config.yaml
normalize_top_k: false
balance_bias: false
parallel_block: false
max_steps: 3577
Below are experts of layer 3 (counted from 0) of a mixture-of-experts language model. Rows are named router (the router's row for the expert), gate (a neuron's input weights, with its number), up (a neuron's input weights, with its number), down (a neuron's output weights, with its number) and show model dimensions 0-191. Each number is 500 + 40 x the weight over its row's rms, rounded and kept within 0 to 999. Numbers have three digits each.
After each expert's rows: "raises" lists some tokens whose logits its average output raises strongly, later layers aside; "gets" lists some tokens that make up at least twice as much of what it gets as of all text. This comes from a sample of Wikipedia text that the model never trained on. Tokens count by the router's weight.

# expert 38
router:552491499525561552517497470474486532495422493553514538514504443525526538489570479429468466530554505536479509474530553429552434498455525453488475468502483491489504528508494520566541503528485526578471461526559484551489484476537432553518602482542482581519428494497501427531496472479501487478540504515523492443557475432484517528543496515512449552574492579465519468494489417469491541584515470560484458467578544491443491449532496420502567534530496521489428501521531505414520519548519514484585505528497426447541528545533496523468489518515546521588467460487428459473581535557444476500
gate0:437463492492537491462449380489455523486509562497578467446476455494477484495478499500474506479531499464558512511467515474497538456569369430486497504487480460509510530466543502555505480525546460463571484504552442435521533580532421504507484487469461479568497538514504502441593428542524502471427473460529410510477524481505550458533529491543478468516525499517488529503484522448465561501467510533460489524500559460460564453509493449528528521494504499478460488407486481466453535483537550491441507599488433474473595481526530434502577521562543478473500472488522499586488482534515556452
up0:474502466471544523467496507521539432517468499467515508557452490562451463471462526525536508491531434454502470538501449517525479457465533595590544542595493507454498517569511519483483562508552496457460462514480503501514537462549525450573540507529487454510493512482560558426512445471474492517509467485518545528542535450492470540507457413491418465500466430520480486414508484540519578535558480508505444483566496470540488533472533442450501520450505435431496539500570508557567474528483533535571483537489500487482514475544550498504488391581545517541460429579559440486541512444483517484
down0:498530437479511576504579454461450624567534540578479482508505523500490428486540481508516545471552496528529516497557506453487544485535436436450547429455528497574546414416525534515417462470424498466520456525545533420477503503454478536462505443485496524488434479470539493511540439488507540525483546523479503454514505520471536469479560496486519493494429582540477530539465500502457529476493493453555559530468496472464492497496473481501481515544516490514555495520496476533430474509586449456497555535452465524491537498506501483500606604526521537517486520494378505508506514501567500525
raises: " (", ",", " ", " in", " and", " \""
gets: "-", "|", ".\n\n", "==", ".", "==\n"

# expert 34
router:477478455512579522492507415545490504555519410471516468492529527543541481458485523408416390493547493454481466483472443481444434457506424377563493529552511557549469469476500536430485528497540542464478545515431450447518506518477569466524496507503479508543491481470488517572528460432495498482487516448543434542501459569584462570573448522536508506524578557493441493534487536472510491509439482416496497528489465578523505524468431512479501486458579549510523514474537449503473517493481535501463485524536527495526508488559476499542512485558545476456562531493473475520493528526511498462
gate0:412500449483520519446495473493468470480532489564480467563494439479442481494572525470541500468526524418445495480551503487498547511475472463435440434479514521558509493533463522525537516508492598501495536536504552521582457494479548579578545491503434566523502516528508530492488459497570419527466507486542484496530526487472491499418520475531496424394509524504495412491495485455528545457537506476534455599526493559546439409524483514442441521489483491532504521484438567521519477486494425573545452468513515480519488450559483472489498476425482441587564528509545485495459505539515509485
up0:544478526546451516514533574587541507454545482472490541439543503539392521454476533483492592547541467566492465491478522512473524506539550460495506454495520584554526513469485481471527459424488455546474496482545459527538465513511468549473498542498465504543431540519498440518479551495470459446405458492462441423455549547504517509552504443527470562538583503463440550497554482532447544560522527479459540460554591492443536536464521498462547452465476475508488471587483533459492510480469553542480548511530471497512493443490473484490516510585542522528424472448506541574473507471532484534
down0:502484487550495498438490556463498470528478518440536483468504521454448519449545491529485441580549438523475496434523484484457540500524465447545468501442500448453538544490449527543510549464506449514517499524538509511461522478515556513531535569471477473504494537510548458565499404505568494473459399454549551424501519416460485469457463533536481480581441484506450563520534486502442494541494571516473562562566588537525486546523481544575509495512454556490513499558494603528538511562490509508562538504486515573555602524511500480512480486440505455488464570517479539520532534468549502498
raises: "0", "4", "2", "3", "5", "1"
gets: " ", "201", "200", "199", "202", "198"

# expert 22
router:538563439549426469482454527547496494495534530579514471574459448433479520557490473510497532512510481469507518552532529487466483480497437515530472540434423505492524599509554526447447508505518529467479507501545435491553471542496472514510472513472482476529534507486474473427570460478537471454511555509495479481523455508510565444511538527542419485502536463473567463487408472536544419445493531510586432498464448477499563435560470462543524539529502518544564548455564514483461512457468564499474476541517569501397545474472505408503505447524532511525457555551520555447496500506537515543
gate0:482507450442482497450512459497466412469524500425436490463482554497481526540503463522463408537485490515530394556498513468513529392529506498511482507560496530544506491412554497541482519549537506456471487495426491500481539539570492545558474572521515507461546497550533477570580501530510575419479582507474495493505479527419555512522489471480445507509542457415498470509547425480498554431521574538471572502503503502474469521550488502566522553536495507487493527562462535572472453480563495469488522539572516514544536490506533460389509471500539538453497525543480475528512491466527480466
up0:514493436487520460449463495507517415469595490484421495492494522462427534576480422492468476446559496526530488550499491492544431517439579480419451482494480548451466528432455478498533556472495524504485458520482482492459554559506490517546453526531538471470566477569527509503587487480513554462456464539496467476429526570462574477466513509571518520500567465482561459493538478470480508476504488427496547482511492577497462515526525573495491559537498504499530518552477569601450469478570483557525508498518514570493579477477535538445484487495516522428516556532504489522482567471464436471
down0:493490486531485501455442503485508464536494539534559471560504430520572416496593462487566417472504484457531555532509474465500542501535494482542446471514502516514527466454482485537518489584535474552480551488575461534461532400517469533501519500614572496565550480445500498479514516522523436552518504524522448559541458485445487540558466520481520546534466529513505588461495485454530436478475508510494472528498444507497514481548521465514517496482603546499535491390482576437504521485438498442572515453521516556513482479479521482564527470469484549442511461495500500435444467582507446525
raises: " ", " the", " a"
gets: ",", " and", " to", ";", " as", " in"

# expert 6
router:551472458494514504458476510541468525553528537484568450521512550500469506517488533424577491420463517579451514541478431476472546507482598551519489561450519487460539550503453454499523590519543526544516536496515522508496417479441483466431491524505479518482542502533537483467521506556514468496528524506552464464494503447543513462560491520503513572477526498537476502490514481480483535552391511433469449486505499508421460480526519426622520483586516530462430491508481477591461508507507532518489367477488493550509425490433500551506535516484489466525435518478465536497528493533543566548
gate0:539492452505492526517461469560476471491511476497506355500475516478556505533523498464479452488473494475576466423458425454505458498467489506469492472479472540476484479471521492509515483525524428494545572499473525502457546513535507448557517502527440477475541529518511496631478520583487491513513482492456474554581573506449570466441497472517506451506464559580511473423494447516494465523494497454545513482518567543467423552535582579565503505483432496479500524588556476534484481515497489540475552493504467567545430548471538450555527500498493421509459510545466432510492538525532543453
up0:524510467470507524476563515510471548506481457540501518502452474547571509529470463484479487471511596543486549473486446504568501540521573503491505535461470486441436483559585447508481501510531482463518563494498476563466579526500500502543465545456507504550482486445545538633520451509527485485474469544468445453576497503519507550470532490537512482469535413518455454402429455494477495530348489475515502466534516541530484453548497571579491530484458507523432442555581487538467472547566510503497507539447516532506499542423527503458531479501484449559515486501502479518518506446473540469
down0:601540440445515491417526474551469553492516443514420469547522497435516513444508489490563452534510485449505475524480507546469438578501473608490543436469477480556522458558513498543518514566490469568534501533481521537605561512536502447512481490502559507505570478564541473450553433466508533529491500514441498488535494500480505556505570444508535526520487487508503555509501594465463476463520473535503524449461480495515517522531519494494455480551454501553494457534433583473533508502480548451438424479557520519436487489479444570515476482504522509443434405479461473476534508447498538531
raises: " ", " the", " this", "-", " that", " to"
gets: ":", "-", " in", "\n", " of", " for"

# expert 30
router:525548519521479473558484408524525468469563465523502496602490486529471461511503438479482467520532432499556456484515515515466531506515437404576518514553570566559467502553566552460429483510451499542532571461485582532506517475487524517500465451536460449548513469555499595513512481475529522571515492478526540545532522417502541510496450485547500491462528531510541486534477526457501544436546502483517415596504567548531502497474438510468518534447465503484560459457519516519553490520456489504460527533542547476521554531517504501557448565507562538478543509549494534507522501488599477587
gate1:491502506437528482474539528504475520422514463498488439532465496515480494543528532474472457494582486488529527505468455453466488493541530439481497503418504495530472515532555472480519505567476458500491479528536481435464514412456515582579516508517422503463462447561432500449532486507444428479563503510518430545528475477552572493498528516544451646465540536502595515516518481510523558502550508492497521440495547563538446518507493503510530438573464442482588618502548484455562487498422504473501479452465538544466479522495474492517472531446493570484554552461544519477473466492508515494
up1:540505539502537460518509507452428554547483505494487520451499588486452509510517448508512470513438463477542490473526529489497551402516455484495537431518497513593451572528492475494457532526528525401477505506465510539455555549516528520530504503592573533479500473578528523483467499496447530495474469455533508466502522548598476515535527464546512494488490498475527487498461531524523456500463539458495492490478500444512491529510382431464518485507442504458432445523501575535504564587515461466556456508520489538459565492555458483526380484529487414502567456573454500485414456473491510466
down1:503473447455563545525520511525480502546527467499456473532461513531466524496472514457489416458507468489467396502522530512476481500482556487521490444479476446460463567453466511440573462456497443442496415564588522500533469542562601476530473494494494461476514471457481522464468540567500516536445568526467506535503398538500461548453513541509501555442483542532579521520428480493479484500529470532445539477524501584460431565511496478523466505511508553525494575451542458494530487542499530440568452484467430527522532514565517484435445451505442529480526504469418503525502450526529571491
raises: "1", "-", "2", "3", "4", "0"
gets: " ", " (", " |\n", "\n", " \"", "/"

# expert 21
router:534516474518481467554486498493522455543547426462494455525528503486514540573460519406484507525494545420475459500513489521554446439523480480478502537518525543516434504466583575421441485539371461509479503446537524464470445480493498568538557494500435465543519543539505510561467518527548516507494575532530486521511465459475526527518506508457539501482472547501562485479464460457557526470505503500527458564546425471531543485480524501506496490517612528442546438556482473431608524565537502465539452524510492531483452480498526431479495462565544549430514505545457521521505452551463434505
gate0:509603523510493433522516478548459544499487476527499493546452437474597440539473488516439633518520527524490486541451462534481456498482513469535490493437540430442519509500523414505561591511541514524496522564488607491531517538489524533436549525502465512507461536523467459568518484438490512438528499497420467537501490490466468532464523493574478529504462503483504495444477436489545554518461554504529469472487504497495498468572478523520452490484470512519507468498522456579510494591541448542494549511586533442534440497538490440497511489437570563469545449469487520578560462469505487487
up0:505552470524497512397517540479602475545473501509549540484543573475540506466480542531511479505513547487501491566527475498438486485455531496512494539595432505565539514452456503545462526568510501448493514482516487472492489530483484496537466539533491530534489475460476452467496522552525565461525527484505471480439450518557526415464524490514473391587528469524541515477540480542553446504583526507502550459480518527462494508493414566481514433534408510537458540442491526551489551483529415424428537528502513503462522496597554440526507431491605479486513469517516481484481466504506542447
down0:530545580514512489483464473458549422478497492508543420505468519550445504484443501521465530479478504447473567518528534505437542544450490483545477574492465555488515484509516389449492504482493486514465567423511497539486477430495520510609535471446524508473543481444458486513533510505496445462492531491488572481504574492479482543531507587467516524530504510462538479475402504443511479439490375442545526515522466552505492436495552519538472584463491587522526540448562477551542444548532511503550532448494463546520518466517471597474479523491432501547533556501533501549495527495533527491
raises: " ", " |\n", "In", " and", " in", " to"
gets: ".\n\n", ".", ")", "\n", "\"", " \""

# expert 13
router:541561499517490547477496494425453452571407471468497536478495498555496562523474519538459496528484560506508468476521481497508496552510434512574514535442500434536501493513551461598544608520538546471524522539536550553475514514499515468468506470472458499486476579497554543507524521536532468459551496479492503427455434401499496489537516472502407477523474489500534535499490499504451485498491542472487476441528538578516541473523493420510493502566545472486498513483485516449479466562565598486470487528465432474565531515532528503516535430480616513517454478506400459538588552504511458477
gate1:552526496562488526443439563497457539441509522485549430466509521534485533536477570431419472512507517544496485472431531469496506470438568518501493530427528448511475514461499487515544480417500444485442503513443528503485449598438494560588502497517480494523492478501483556507523531546555444426501519592510552493508484534529497497487515433515479567536486421518479518517480484498519496529462524553498465490438490477547455533496528528494553543500556556430521580477527442459510421514476465515503473482426444506445453440574516550460478508484564513548452463442506417502513507511465437437
up1:526532559482468505540505474526471458493514482504415483525444434521480499447511454515481541535514422531485554542503448535488531493522467485517530449550506482509532536511496494497449531539535603562535505508513511516490577448448455519404534478449537569441568466447555537513466469506470521536566477444535495472436413521500481473466453461472517556487549554490557513513556491512567589482423524525521487518455454462491483519537487521508351540496555501523447539482514530546509583541509523570507475496497520512471458492553489446489520485413512528525480502550557464550538493488466575544
down1:454498552508530493519624482551509460526537510491486460503494480536570457589459549526474507441452518450526498531432441471486562486521537493487466446493497508550469513461528489465543532485473486577538487456438416510425498541486508472504581440401514455533537600505457473498490560503503542462509490462482435519483450556518505517488492510470495544440510526481509510446526528481487525415488496530514481401535528479404466499485487492450385573545487470483537517441487515502519539479541522483497487475532532512430525572431430475521437508542462535485496458481550495469463492475468434469
raises: " ", " two", " the"
gets: " the", " in", " a", " on", "==", " at"

# expert 39
router:446501471570473505488433532450541568525491492503524460474491490528442479509460527450500545495432404486533560535466450510545550506545482496528573496478514488497495534522495502460487531518489543428482453514507515552555510447531473493521465473490502489525508512507498486494512500498569521485515545525552504471486441479626476453471512477470543575516562492424464509454513520528535495447508518477463483450417485460522418566536582425541498527506457528461448580431602453450459532454482458496464491496455515532433487426541525482498495389517547501505439482487513435512442445458507446434
gate0:497494559519451479478503477541478533493459525557403521483462522514544497470497567464576464525436473425454502508543474488471548530514447531485507428531496535573516568421494468496501565536508494515509501544535508428506524505475447488416491510448455504549493478501531501547508442554559478443521474529495506525548474497505467485510509487559551489452486432495499523483580514495532511465410474560547448465413586537485463466569489459507481556529479428426463519496564477607479410539552508506510482565511522550483523541520507542407540458538461557475513474515514522477450445498537467470
up0:502430549564462416487535485522517546556482520554450458481453467541551522486518476420468471535528462486534553519499447564507568471460534477477543401562536496406542498489544520477446542585448560488524448517478494504483507502473463494551521529537493543596519391516503502486507616535509478504451489476481501520473503540535507453497514523539501472542455520522570465399514466518506499523528564515523478515523574524521469474523497535461490517545507506496477472470522457425527474421477559470436399518571516521491500517552488481456518533500427494478515484600495541497544500457472511514
down0:512504531531473558552571503551530552443548491479500529485475504543453481499451458493508566572504552471498494511482504477478555555516464519492514585474521410505493544495514461526528538424429524531441475489495529471471544567527477553548516480410413556483523549525460530525527434502484482494503455534496496450521389558520467457506540535511492516493494457507504490583546525528489531512413491601474542498458492521461541587569546438510572547529453503514487573528485564534521497549497478445425566494514547509554480495455509492474545529570523486458508475515523481496553501584524463553
raises: " (", " \"", " The", " A"
gets: ".", " |", " ", "–", ",", ")"

# expert 37
router:513532469561427536546505511513573440557547502528457500599513508537520510565530508447496441480567548448527530532556520482478440435472450447509588500536513503495466451443516541520476453540441536463488488461512555505477497496479559494510517526554465441542489515525466473546498535536561557527547533504564512543461537519507544547546513521497576504476471527490520478533502477453519501497445547520519419544450463558590572439533470526457513468574585566486558547525480494459524551509531453460444420557529517558470491534576544502484531502525538573453509490541474546532493450495503477508
gate0:467496529532406539441521419455542554481446525494503470536526498486476491466482454482559531461480521508490559386524513455477462508478533459495462497487478517568507497497493492510506464423485466538485518460485478491517523486525566525489493533470549526468564559511456459432544513507460475431562530506544508551546426458537468549556502462407473516489490437472482545498462501421487493515468521577558519502515518545467553494528551494520492523514517544573554486547455505501524545491538419426473489438436515468549423469509496542468462482559566501475517513548518559402528390504427517462
up0:466518470486541476533491530512407518482612456479513517461477479521543550543485523470463547530454450473436495540459462524478558470517494507533612530475513399477516493544532449531459541512507565459502478532490565491443534497514524471467524500500450503578463488521505574609508479527477539522503506446518462428508527532475494493444502541539524462509532596530589451499508540559493521447487542488473508486478515434534463508455469520487515507504465465508516550433527501501483478441499595525472496564565507472459527559540509464549533518452471502529599479517451500592521577554546440515
down0:455491545485504451444476486507467482500488434478550511560550551474501482538499467449569482504471465567526513497509539461534444498488457510505396464496508597455490547437507521522499459491539510506435532426511487556494478517504532503485490568497513458501542414459472544439570437492487535475494519462478528519512481490500393509431544574474470519436510473516440512493548485472524491508500481548537472456493445492463558463498506520502550519531564575552542426410524544492507516495437515452542515500419472508413528440488411472487514539456553514466403552533549467517451462476513564464
raises: "-", "|", " ", " |", "=", ","
gets: "\n", " |\n", ".\n\n", "\n\n", ")\n", ".\n"

# expert 15
router:537465497455521459496473500565472521480478553489520504507499435535416508478459499467496516522428488527440432528551441525507404480507535443582509551444549456504476452511524517541478487518497535522466484470567481554525515469510517485488496530470462489500542467523456457429507506544511521528529436538579473437464503443479496494510502553471494512521546463528444447521418486498440519512409468471456455467453452485531547427507535425505533554606461538506563545449457501558457541478476512501485520483486569521479489502475510474516497433543520482639426532598515496464546461543526524526
gate0:462500524470526506522470550534496475507544509417546508504535512565504448540492532580512473448515477471535551490478495454494479554462487532533528513498568439405503461504475531603546512552450491543533531535545490489431450532506501444490497537470540525509487532564485423487554546494470446558444486493559558401470474567565491508533493466589450457493466549555466502472519558477557516484474416492431525443453477576530564504506472442550528502434499574521547493488490541499514486455476507413514575492503501426493460535575468461492464508540509473573497491507498462487511483541473442518
up0:463519512509502548532520467513529463542539449445453410506550456566521463510453536524525457468492486511540543486492483445538499533436492484600517482474493415459534448538436471559502459505504497501492553517459526442433430512441514511514504536567502517496482525558470469441483490484457435528490439494541549467514467563542486453562482438544510391540476595529484566488439527475538482504492450461472534514450397519476552572480515480480548539521452611496551517528517497483461497472499492485518568518488403438511502529557518473493420527524502520543521506551480487450537460530496505462
down0:490491506537497463516430481540490454481545491509527456526503458516463558481485530462527529554465545445505486453471491478464544522514516537478522496524491497504467471527477443462449512557508531433495519497623440458494496440516528403518513493457457550476439549498488533478474529546532526507575478512486494450486508466477517485533518536475545475510442529490521422484504461501507499501503544475506565514452479488526498425528463467577542549493490527500427516502584396452479565507482504521498617503525523560542472484523555459537452459538528499549430507466481423444539620505608476603
raises: " ", " the", " New", " A", " ("
gets: " |", ":", ";", " by", "):", " /"

# expert 17
router:522512479443445512526503422563497617462535558513521460509513460514469512436577540502502546524553495537461477489496476518479522535440573508507530422431537461518514492430538466493540496526500519500507461463456476478535504507530498545523498463485470530518529483534519482454468492519475465501495431523513461473511535542564549497523438477531538570456498579486528499450494538424472519563498474479446512574528503480560567605469516468466513571554465502473468548581466482460503464482487475468488408576545515541601487521476511550550499563463434523437562485521536486507534463510473496606
gate0:568501502483480464495496475514528494507516613522532489498507452411490540468514505456517491473517539449528547465448524463568519516482466485439515502516471491513511449487458472528504539521510435497484496470480483461531511541511518501472462528505584451564555477497585433502529517538422430534489543455512572575532484457519505462482544478523492536438453464555589525447537474381529453474519449519479451504536398459503530490479535529533441531531481490471464523407459428479529470474495461494491498544475474533537455495403537488484488583533542431461506513508580509428484526445518420499
up0:531527486540449469523394472488522470517445505457476501530512520522465550482559531485512466447455556422541533527489518465521457551514448540488562493507471480522521418445538533520485503559463485432540467501440479506477494525550488462506474435406549545535532515486602516474522429490488430512590495490487504559451487526473549546534504529496449501460514578461545543563465477420515515487483478586497473531509464462502530562461503465575501505524507426508422437466510455461466526430513511528428497482559447472531496499470491482546564550441470482444530494491571534504475523506572444454
down0:460492498567537578507495493506505433499496462540537484467549521431477567455596539501484555459494528455455490477499506474511491538553538438511463488506498420445459472505472522617486492422483543502442445531466461593528510499512490523452487507540438518553492510500444482474451414511504504537477448506496459490514424549432473477409428460500483484498506439486521454462531430535489516505515534474516508490486543488494518562415553557512567546421495450523512497556528561541445466516488455490497520539424425515525441457443535518517492459464436509500539443446499493472505476470482423495
raises: ",", " and", " ("
gets: "1", "3", "0", "4", "2", "5"

# expert 26
router:521465468457572486555586507545435490447398493533472531533466465418524464483526408453498499482455527469485477467536479450510521524467579515554482477473499451560464483462519522516476457531501528527507511468531523464463498461530508516449570523542433528519495479523459537523447534478462551554447533518514552476510515428488417557515477519520408526502480601460550552526524492508511454520558440613525541437545510421504497420456509433560498559532552553532559502491449482447523490566503496481486528491541516477541509502511482529478510497567536497517466500437477547483489453562476454484
gate0:484509432550532502472510508508492512499476554486538510482464522507511535463451493525466498491510481472484502542450460515479508433520502556500494433528523559379507559502393542473493515481493484529481487513537491482517478509510447470550485496478464517553545505488547420471593475517555504428477509552501453462423510439506535470508482518471574443484561515528407438499523465549572510564563553525511574491490541554412558471501570619497479487405430489544451501528481518553518506490496512595559546477522540461484503477496518509452504408555481487464500509499517521466497501537473502583
up0:471480440540501501518461470471473481434524458520515522492476526509572524443450505443489474441525468476536503559525514482495425522504438534471504502486493502486536536451439525479534486498521508455461522484528436533470602484455470480431441480546452477576479467513535522463502509460578505375492481518463526453529461495458476451488495454460472425524540523572490497532495444464571528501497502546453589504495517498491489521558548565496541495472455495531535544534567584510478499471551489550597439534450491455533530465534507508498501499550564506418533504595468404460506476526549446439
down0:534428476496600566537530528515527488470462494514488446509474448487507481489517473416526438566561535473508526492582510468504481527504478502481482533518423474548491388501504551555509434513547517480455408448526529514493520500484467540481465501511431540485489440536402505531489625515516457548500489412477500505465478510486482508578517439477426573532482492465504544478499478516438481478457470519506429485416538476518512523474461404537488486526574422419516482437495504427569472524494510449472444421490486517524489513526457505479488466539499501519561516520454485454508499498524480515
raises: " ", " \"", " (", " the", " A"
gets: " |", "|", ".", "-", ".\n\n", " and"

# expert 2
router:557483514475489486480495479419390476499498502444466516459363530511541486486515511502558454428479512455530514484516473503549495593500455479502507493485499495485485524576455452490560488493543440509535481491552527526502468512500525465471470505497485524364500571489499476473506513513496417448553489469541499484540486542495486498510482561493429504436432473482574526468467514520479429495488498537495475443453523538542482450481483377474514457554490517515481499592518531511502506625498424490455574529486512455492516545492470546502451443476543490583525496448495505496498589523451519470
gate1:482506473533546457497417490429546463464486537524484540641507446499462468514492463557556472511474594516496527499475481463539531493516533464559420481465502398482464466482479525455476501539498541563508517499454518586483526506526449556553498445522517472563469481527517455487476539559508454513463561488538475533449548405496527508482418499494504430530497583550486509453517543503523507513542510522446560452565489453501513503469510516531519570508495495557492460483516515415479502534497500493529489442517504544539498468499462556508431510536467455447469466519521525474547537565408448604
up1:457485485508528401483421527457581503452446489415476546580460543510372512438469499529536514498481505508541514503496498484521541440524556483480468503487484486540515473498471495571523510533464479513531535434563514528540588484554481468485511491492446452455504459542495498447490519529579543496484509422488485474498505454528506539470419495616525428513441518479524456447552485476514515436540485505488494547512484419523486451459496463504516423501511541495495473452595461424521567493560428499517512514491483558495569489558491541496444501486495524487434464565560476530450489531540519509
down1:482540554442495472530499544495462541499533529580533498497562451486520484581574549500483521531461556457508467481508525463483545503486544488547462496473582533485463446476459531534473500489523502421519500493543468481464443537495454571572583476428505481390463530507483501419492477477498520495457498587507445480507462531386539514542459527519495478512517455527487495520576429505530495489445436486457574505532539493558497480474463560481448487511456448419492531512527480518491540469479550495482502543525528453440529438469468393475409498479481469471506562538525481470477441554527561521
raises: " the", " a", " ", " its", " an", " their"
gets: " of", " in", " to", " with", " for", " from"

# expert 3
router:359426460556493533455506498469556616502491547502541477513483507528485491536473530452529477514538405478528591532465443539496480572494516497547543478526505497497498495468445465519515515468458514487440480489537444497527489452478574461586491492450545459539424522531459494555525439447542516459546507505471537527492485493599510525438504525489546529508502490456472538485507519459503447473533543463548434489431491549534430553520560563486509479466485531484479594431554519501442514458510444504449480457489521527462421463537491524477518463498539483474505507448516431501454466443497532448
gate0:489491464469529483450490551497469533533517506486514450450512456472482529513477540500524457394558495460530464440511560559394495511481408540508487492543380483505455530468471459520464541524522519508530552506444532505449494551425550485465462505508414533508506461515489465558588489495509457495479558502527486500518552531480491528526499492475501526478502454475461452538470587482540432469431513523517513577514502554448569399492553558457562398550548544463560459512486495519467509517547545489495472465418427509492449476480581505521520463482515422526492514515475496483466494501539455461
up0:438514478472466514451534553469497552536494480546557545428532521486502603582429496477461506423538476427461484478531538474491417461521505476557543455441444558476456562454535497488494539464493523467476517467588547466470537503513508548551469463482429477533522500528607554576571423538534481454474539562521443489479578500532487480549544446503466485516472507488519492439478495515472569446422509489499480452493515506549552481517512513464504531455433486457510455458518498518547516527518466467489456548463524526545441512471462497533582534505503518459472517473413507456454494491504504423
down0:518542484536506431446527545449467409470436410520486560514495503585530512479518508537530531532490508499557463430509506466502492501532422497562561523472438530509473491502583548506474492546454463522481471541476540460497461506535512503521487445447446436449479465487476474513452588502501437477450487531460513419478476503536525496472514532540562459554531471572458526477477546546513481566499525447447520523530465493525419552543495432573463474525451475463497538504512478425485462475487602485531532565542513433532508442532496506452479529498479524462520535496545415497521532540409476571
raises: " and", "\n", ",", "\n\n", " (", " or"
gets: " ", ".", "–", " m", "/", "th"

# expert 28
router:576532519496552515467450487471467511519508445538496524420539531516436503532498531429539480541486495515456439557524586477483500477500408395437513513540520572445507503542530520424448494513458518443504467499422473471545494514482484514490509556490436548553445515482520488557543508471477474552476530456549437460480444524564463495525543542510489512485522472501458485482490503497527516554385486445461444521488498475411491580492447557460523479491465493544517488452612469515504467494455569488523501561541521483504502526546575410540568497539540518456530464543458521564505473509479492488
gate0:508543563500414500447483462479501447460509510458455454499537549489498542467543473502499409489530494565518468518524503511527508446440583566587515502502409476418432462522495437492493445508524477483523438496489484527516487513515563478472466433468500417508541501502502507498510527522517504473483521479440433525482538450497480535525450577518527519442486473555497478491522563521426469527456494479516540432546554520560426542523500547542468462475465405487560510495438479501473438445553521521491485497559477541471493498514517516475558572591566523471412535525419533436479538488439499489
up0:444507425513391424521479533458541466527435438462504504514519538506538510480512454481533475495503510475510499448557484468508515511387458425484514516503449439446557528608523476548541487595484517494541524506489602469491533497406521457514465528430490455489540443492471531505500472507439540472518463489479555518536464526493521439462496476511472450446454547453526477510503502516446462423519472566542436505520510507477467521560498520577501453445481551445567502493527513469469584534465554479515442457482510494508504468488537515606484498496541507462530478580493547488568512515547529503
down0:476453460474484508449425483520534462498508550506498476538394500409501470452497471550525514458508531497506506492442539500524470496577552525539532556549524526454463472442490486387465446552449578516496504478520546517472498529449493501551527474390402469505514470443485476503520472475548501463559503462533471486501472460515478550485513571446518501508464526511518516535457447544483506526501544525507481494488572484517492603531538478498574509419435512536547464507541419511572480501507472520459540462557520484449470431452380503517520428564519563533572487517505497491503494511506500549
raises: ",", ".", " (", "1", " ", " in"
gets: " (", " ", "200", "199", "201", "198"

# expert 14
router:490494503431484541548590500486499622537475448518474465562518565526541556465596500480512505471541529504513520474485482453471519570492559526474505486509499441489459518478535512538550470523503553479464493492488444474516505454450477462542522457519468430529473538481445463414503477511534490482535436509488455496537510503616479541506476578559487563490445570497478515546500489435499485559557520489538565434509466558509466485447486412529512556601513497488497518541433523457545517483515447518467518447528516462524500530523484583556534522386508502507499469497471523478429487463444478561
gate0:507472474525560532534495491522493526485472472514512446517470472535550509517508451472524540447469597441516578496471446529432528548447459485572494451408498508510535553493413505489510405579519513498508475448424462439542466412493482478567530462434476511522465539538477562565470475435472489489545547467512409490478493488600456552439532509520513481456474470504463427486511491480538482555491522530560483506469523539530509542464485520506568525444533493497531488405560526509516497458482439553496489547511498547568496497525467547508439542479492511510474509552498521511462468440396553501
up0:497493499555478510499527474449427565526519508551500548563546477463540576451486469463476488510461506474531507516511466525538520498449504502477483491396445556520519559496561511488498462466576518519427537507472469485535532471493446546579475583504454503507534464460479463561528534520509514501468456451477442532512452524537508442584542542477520530445526594503453516499563480523524519577589516568513485527454492535542539435468477549368493478454529560491486599484561418536549506472478527551492470509471460520574525538478465572495453528513479474473520508525507553468545528488464508476
down0:473475373486562519506446410541474565489508439525572486481501571513474533429504479517493501405523563558504482579433465575415495470529465556520514509512569583583491454472529521500501473569461473464492580521541551535523493482520532517430501477540538526516478495496496502457545429522468546507519502476533539450474524503457442482527481480484479484467450480526544473470544470475494510513473482428467519490462537457490459445443508519550566483443533564431444478577469479467479488510487489521555514540532515462468481499444493479593502484524534501511495518511502502519574536452488481600
raises: ",", ".", " and", " to", " of", " or"
gets: "|", "0", "1", "2", "3", "4"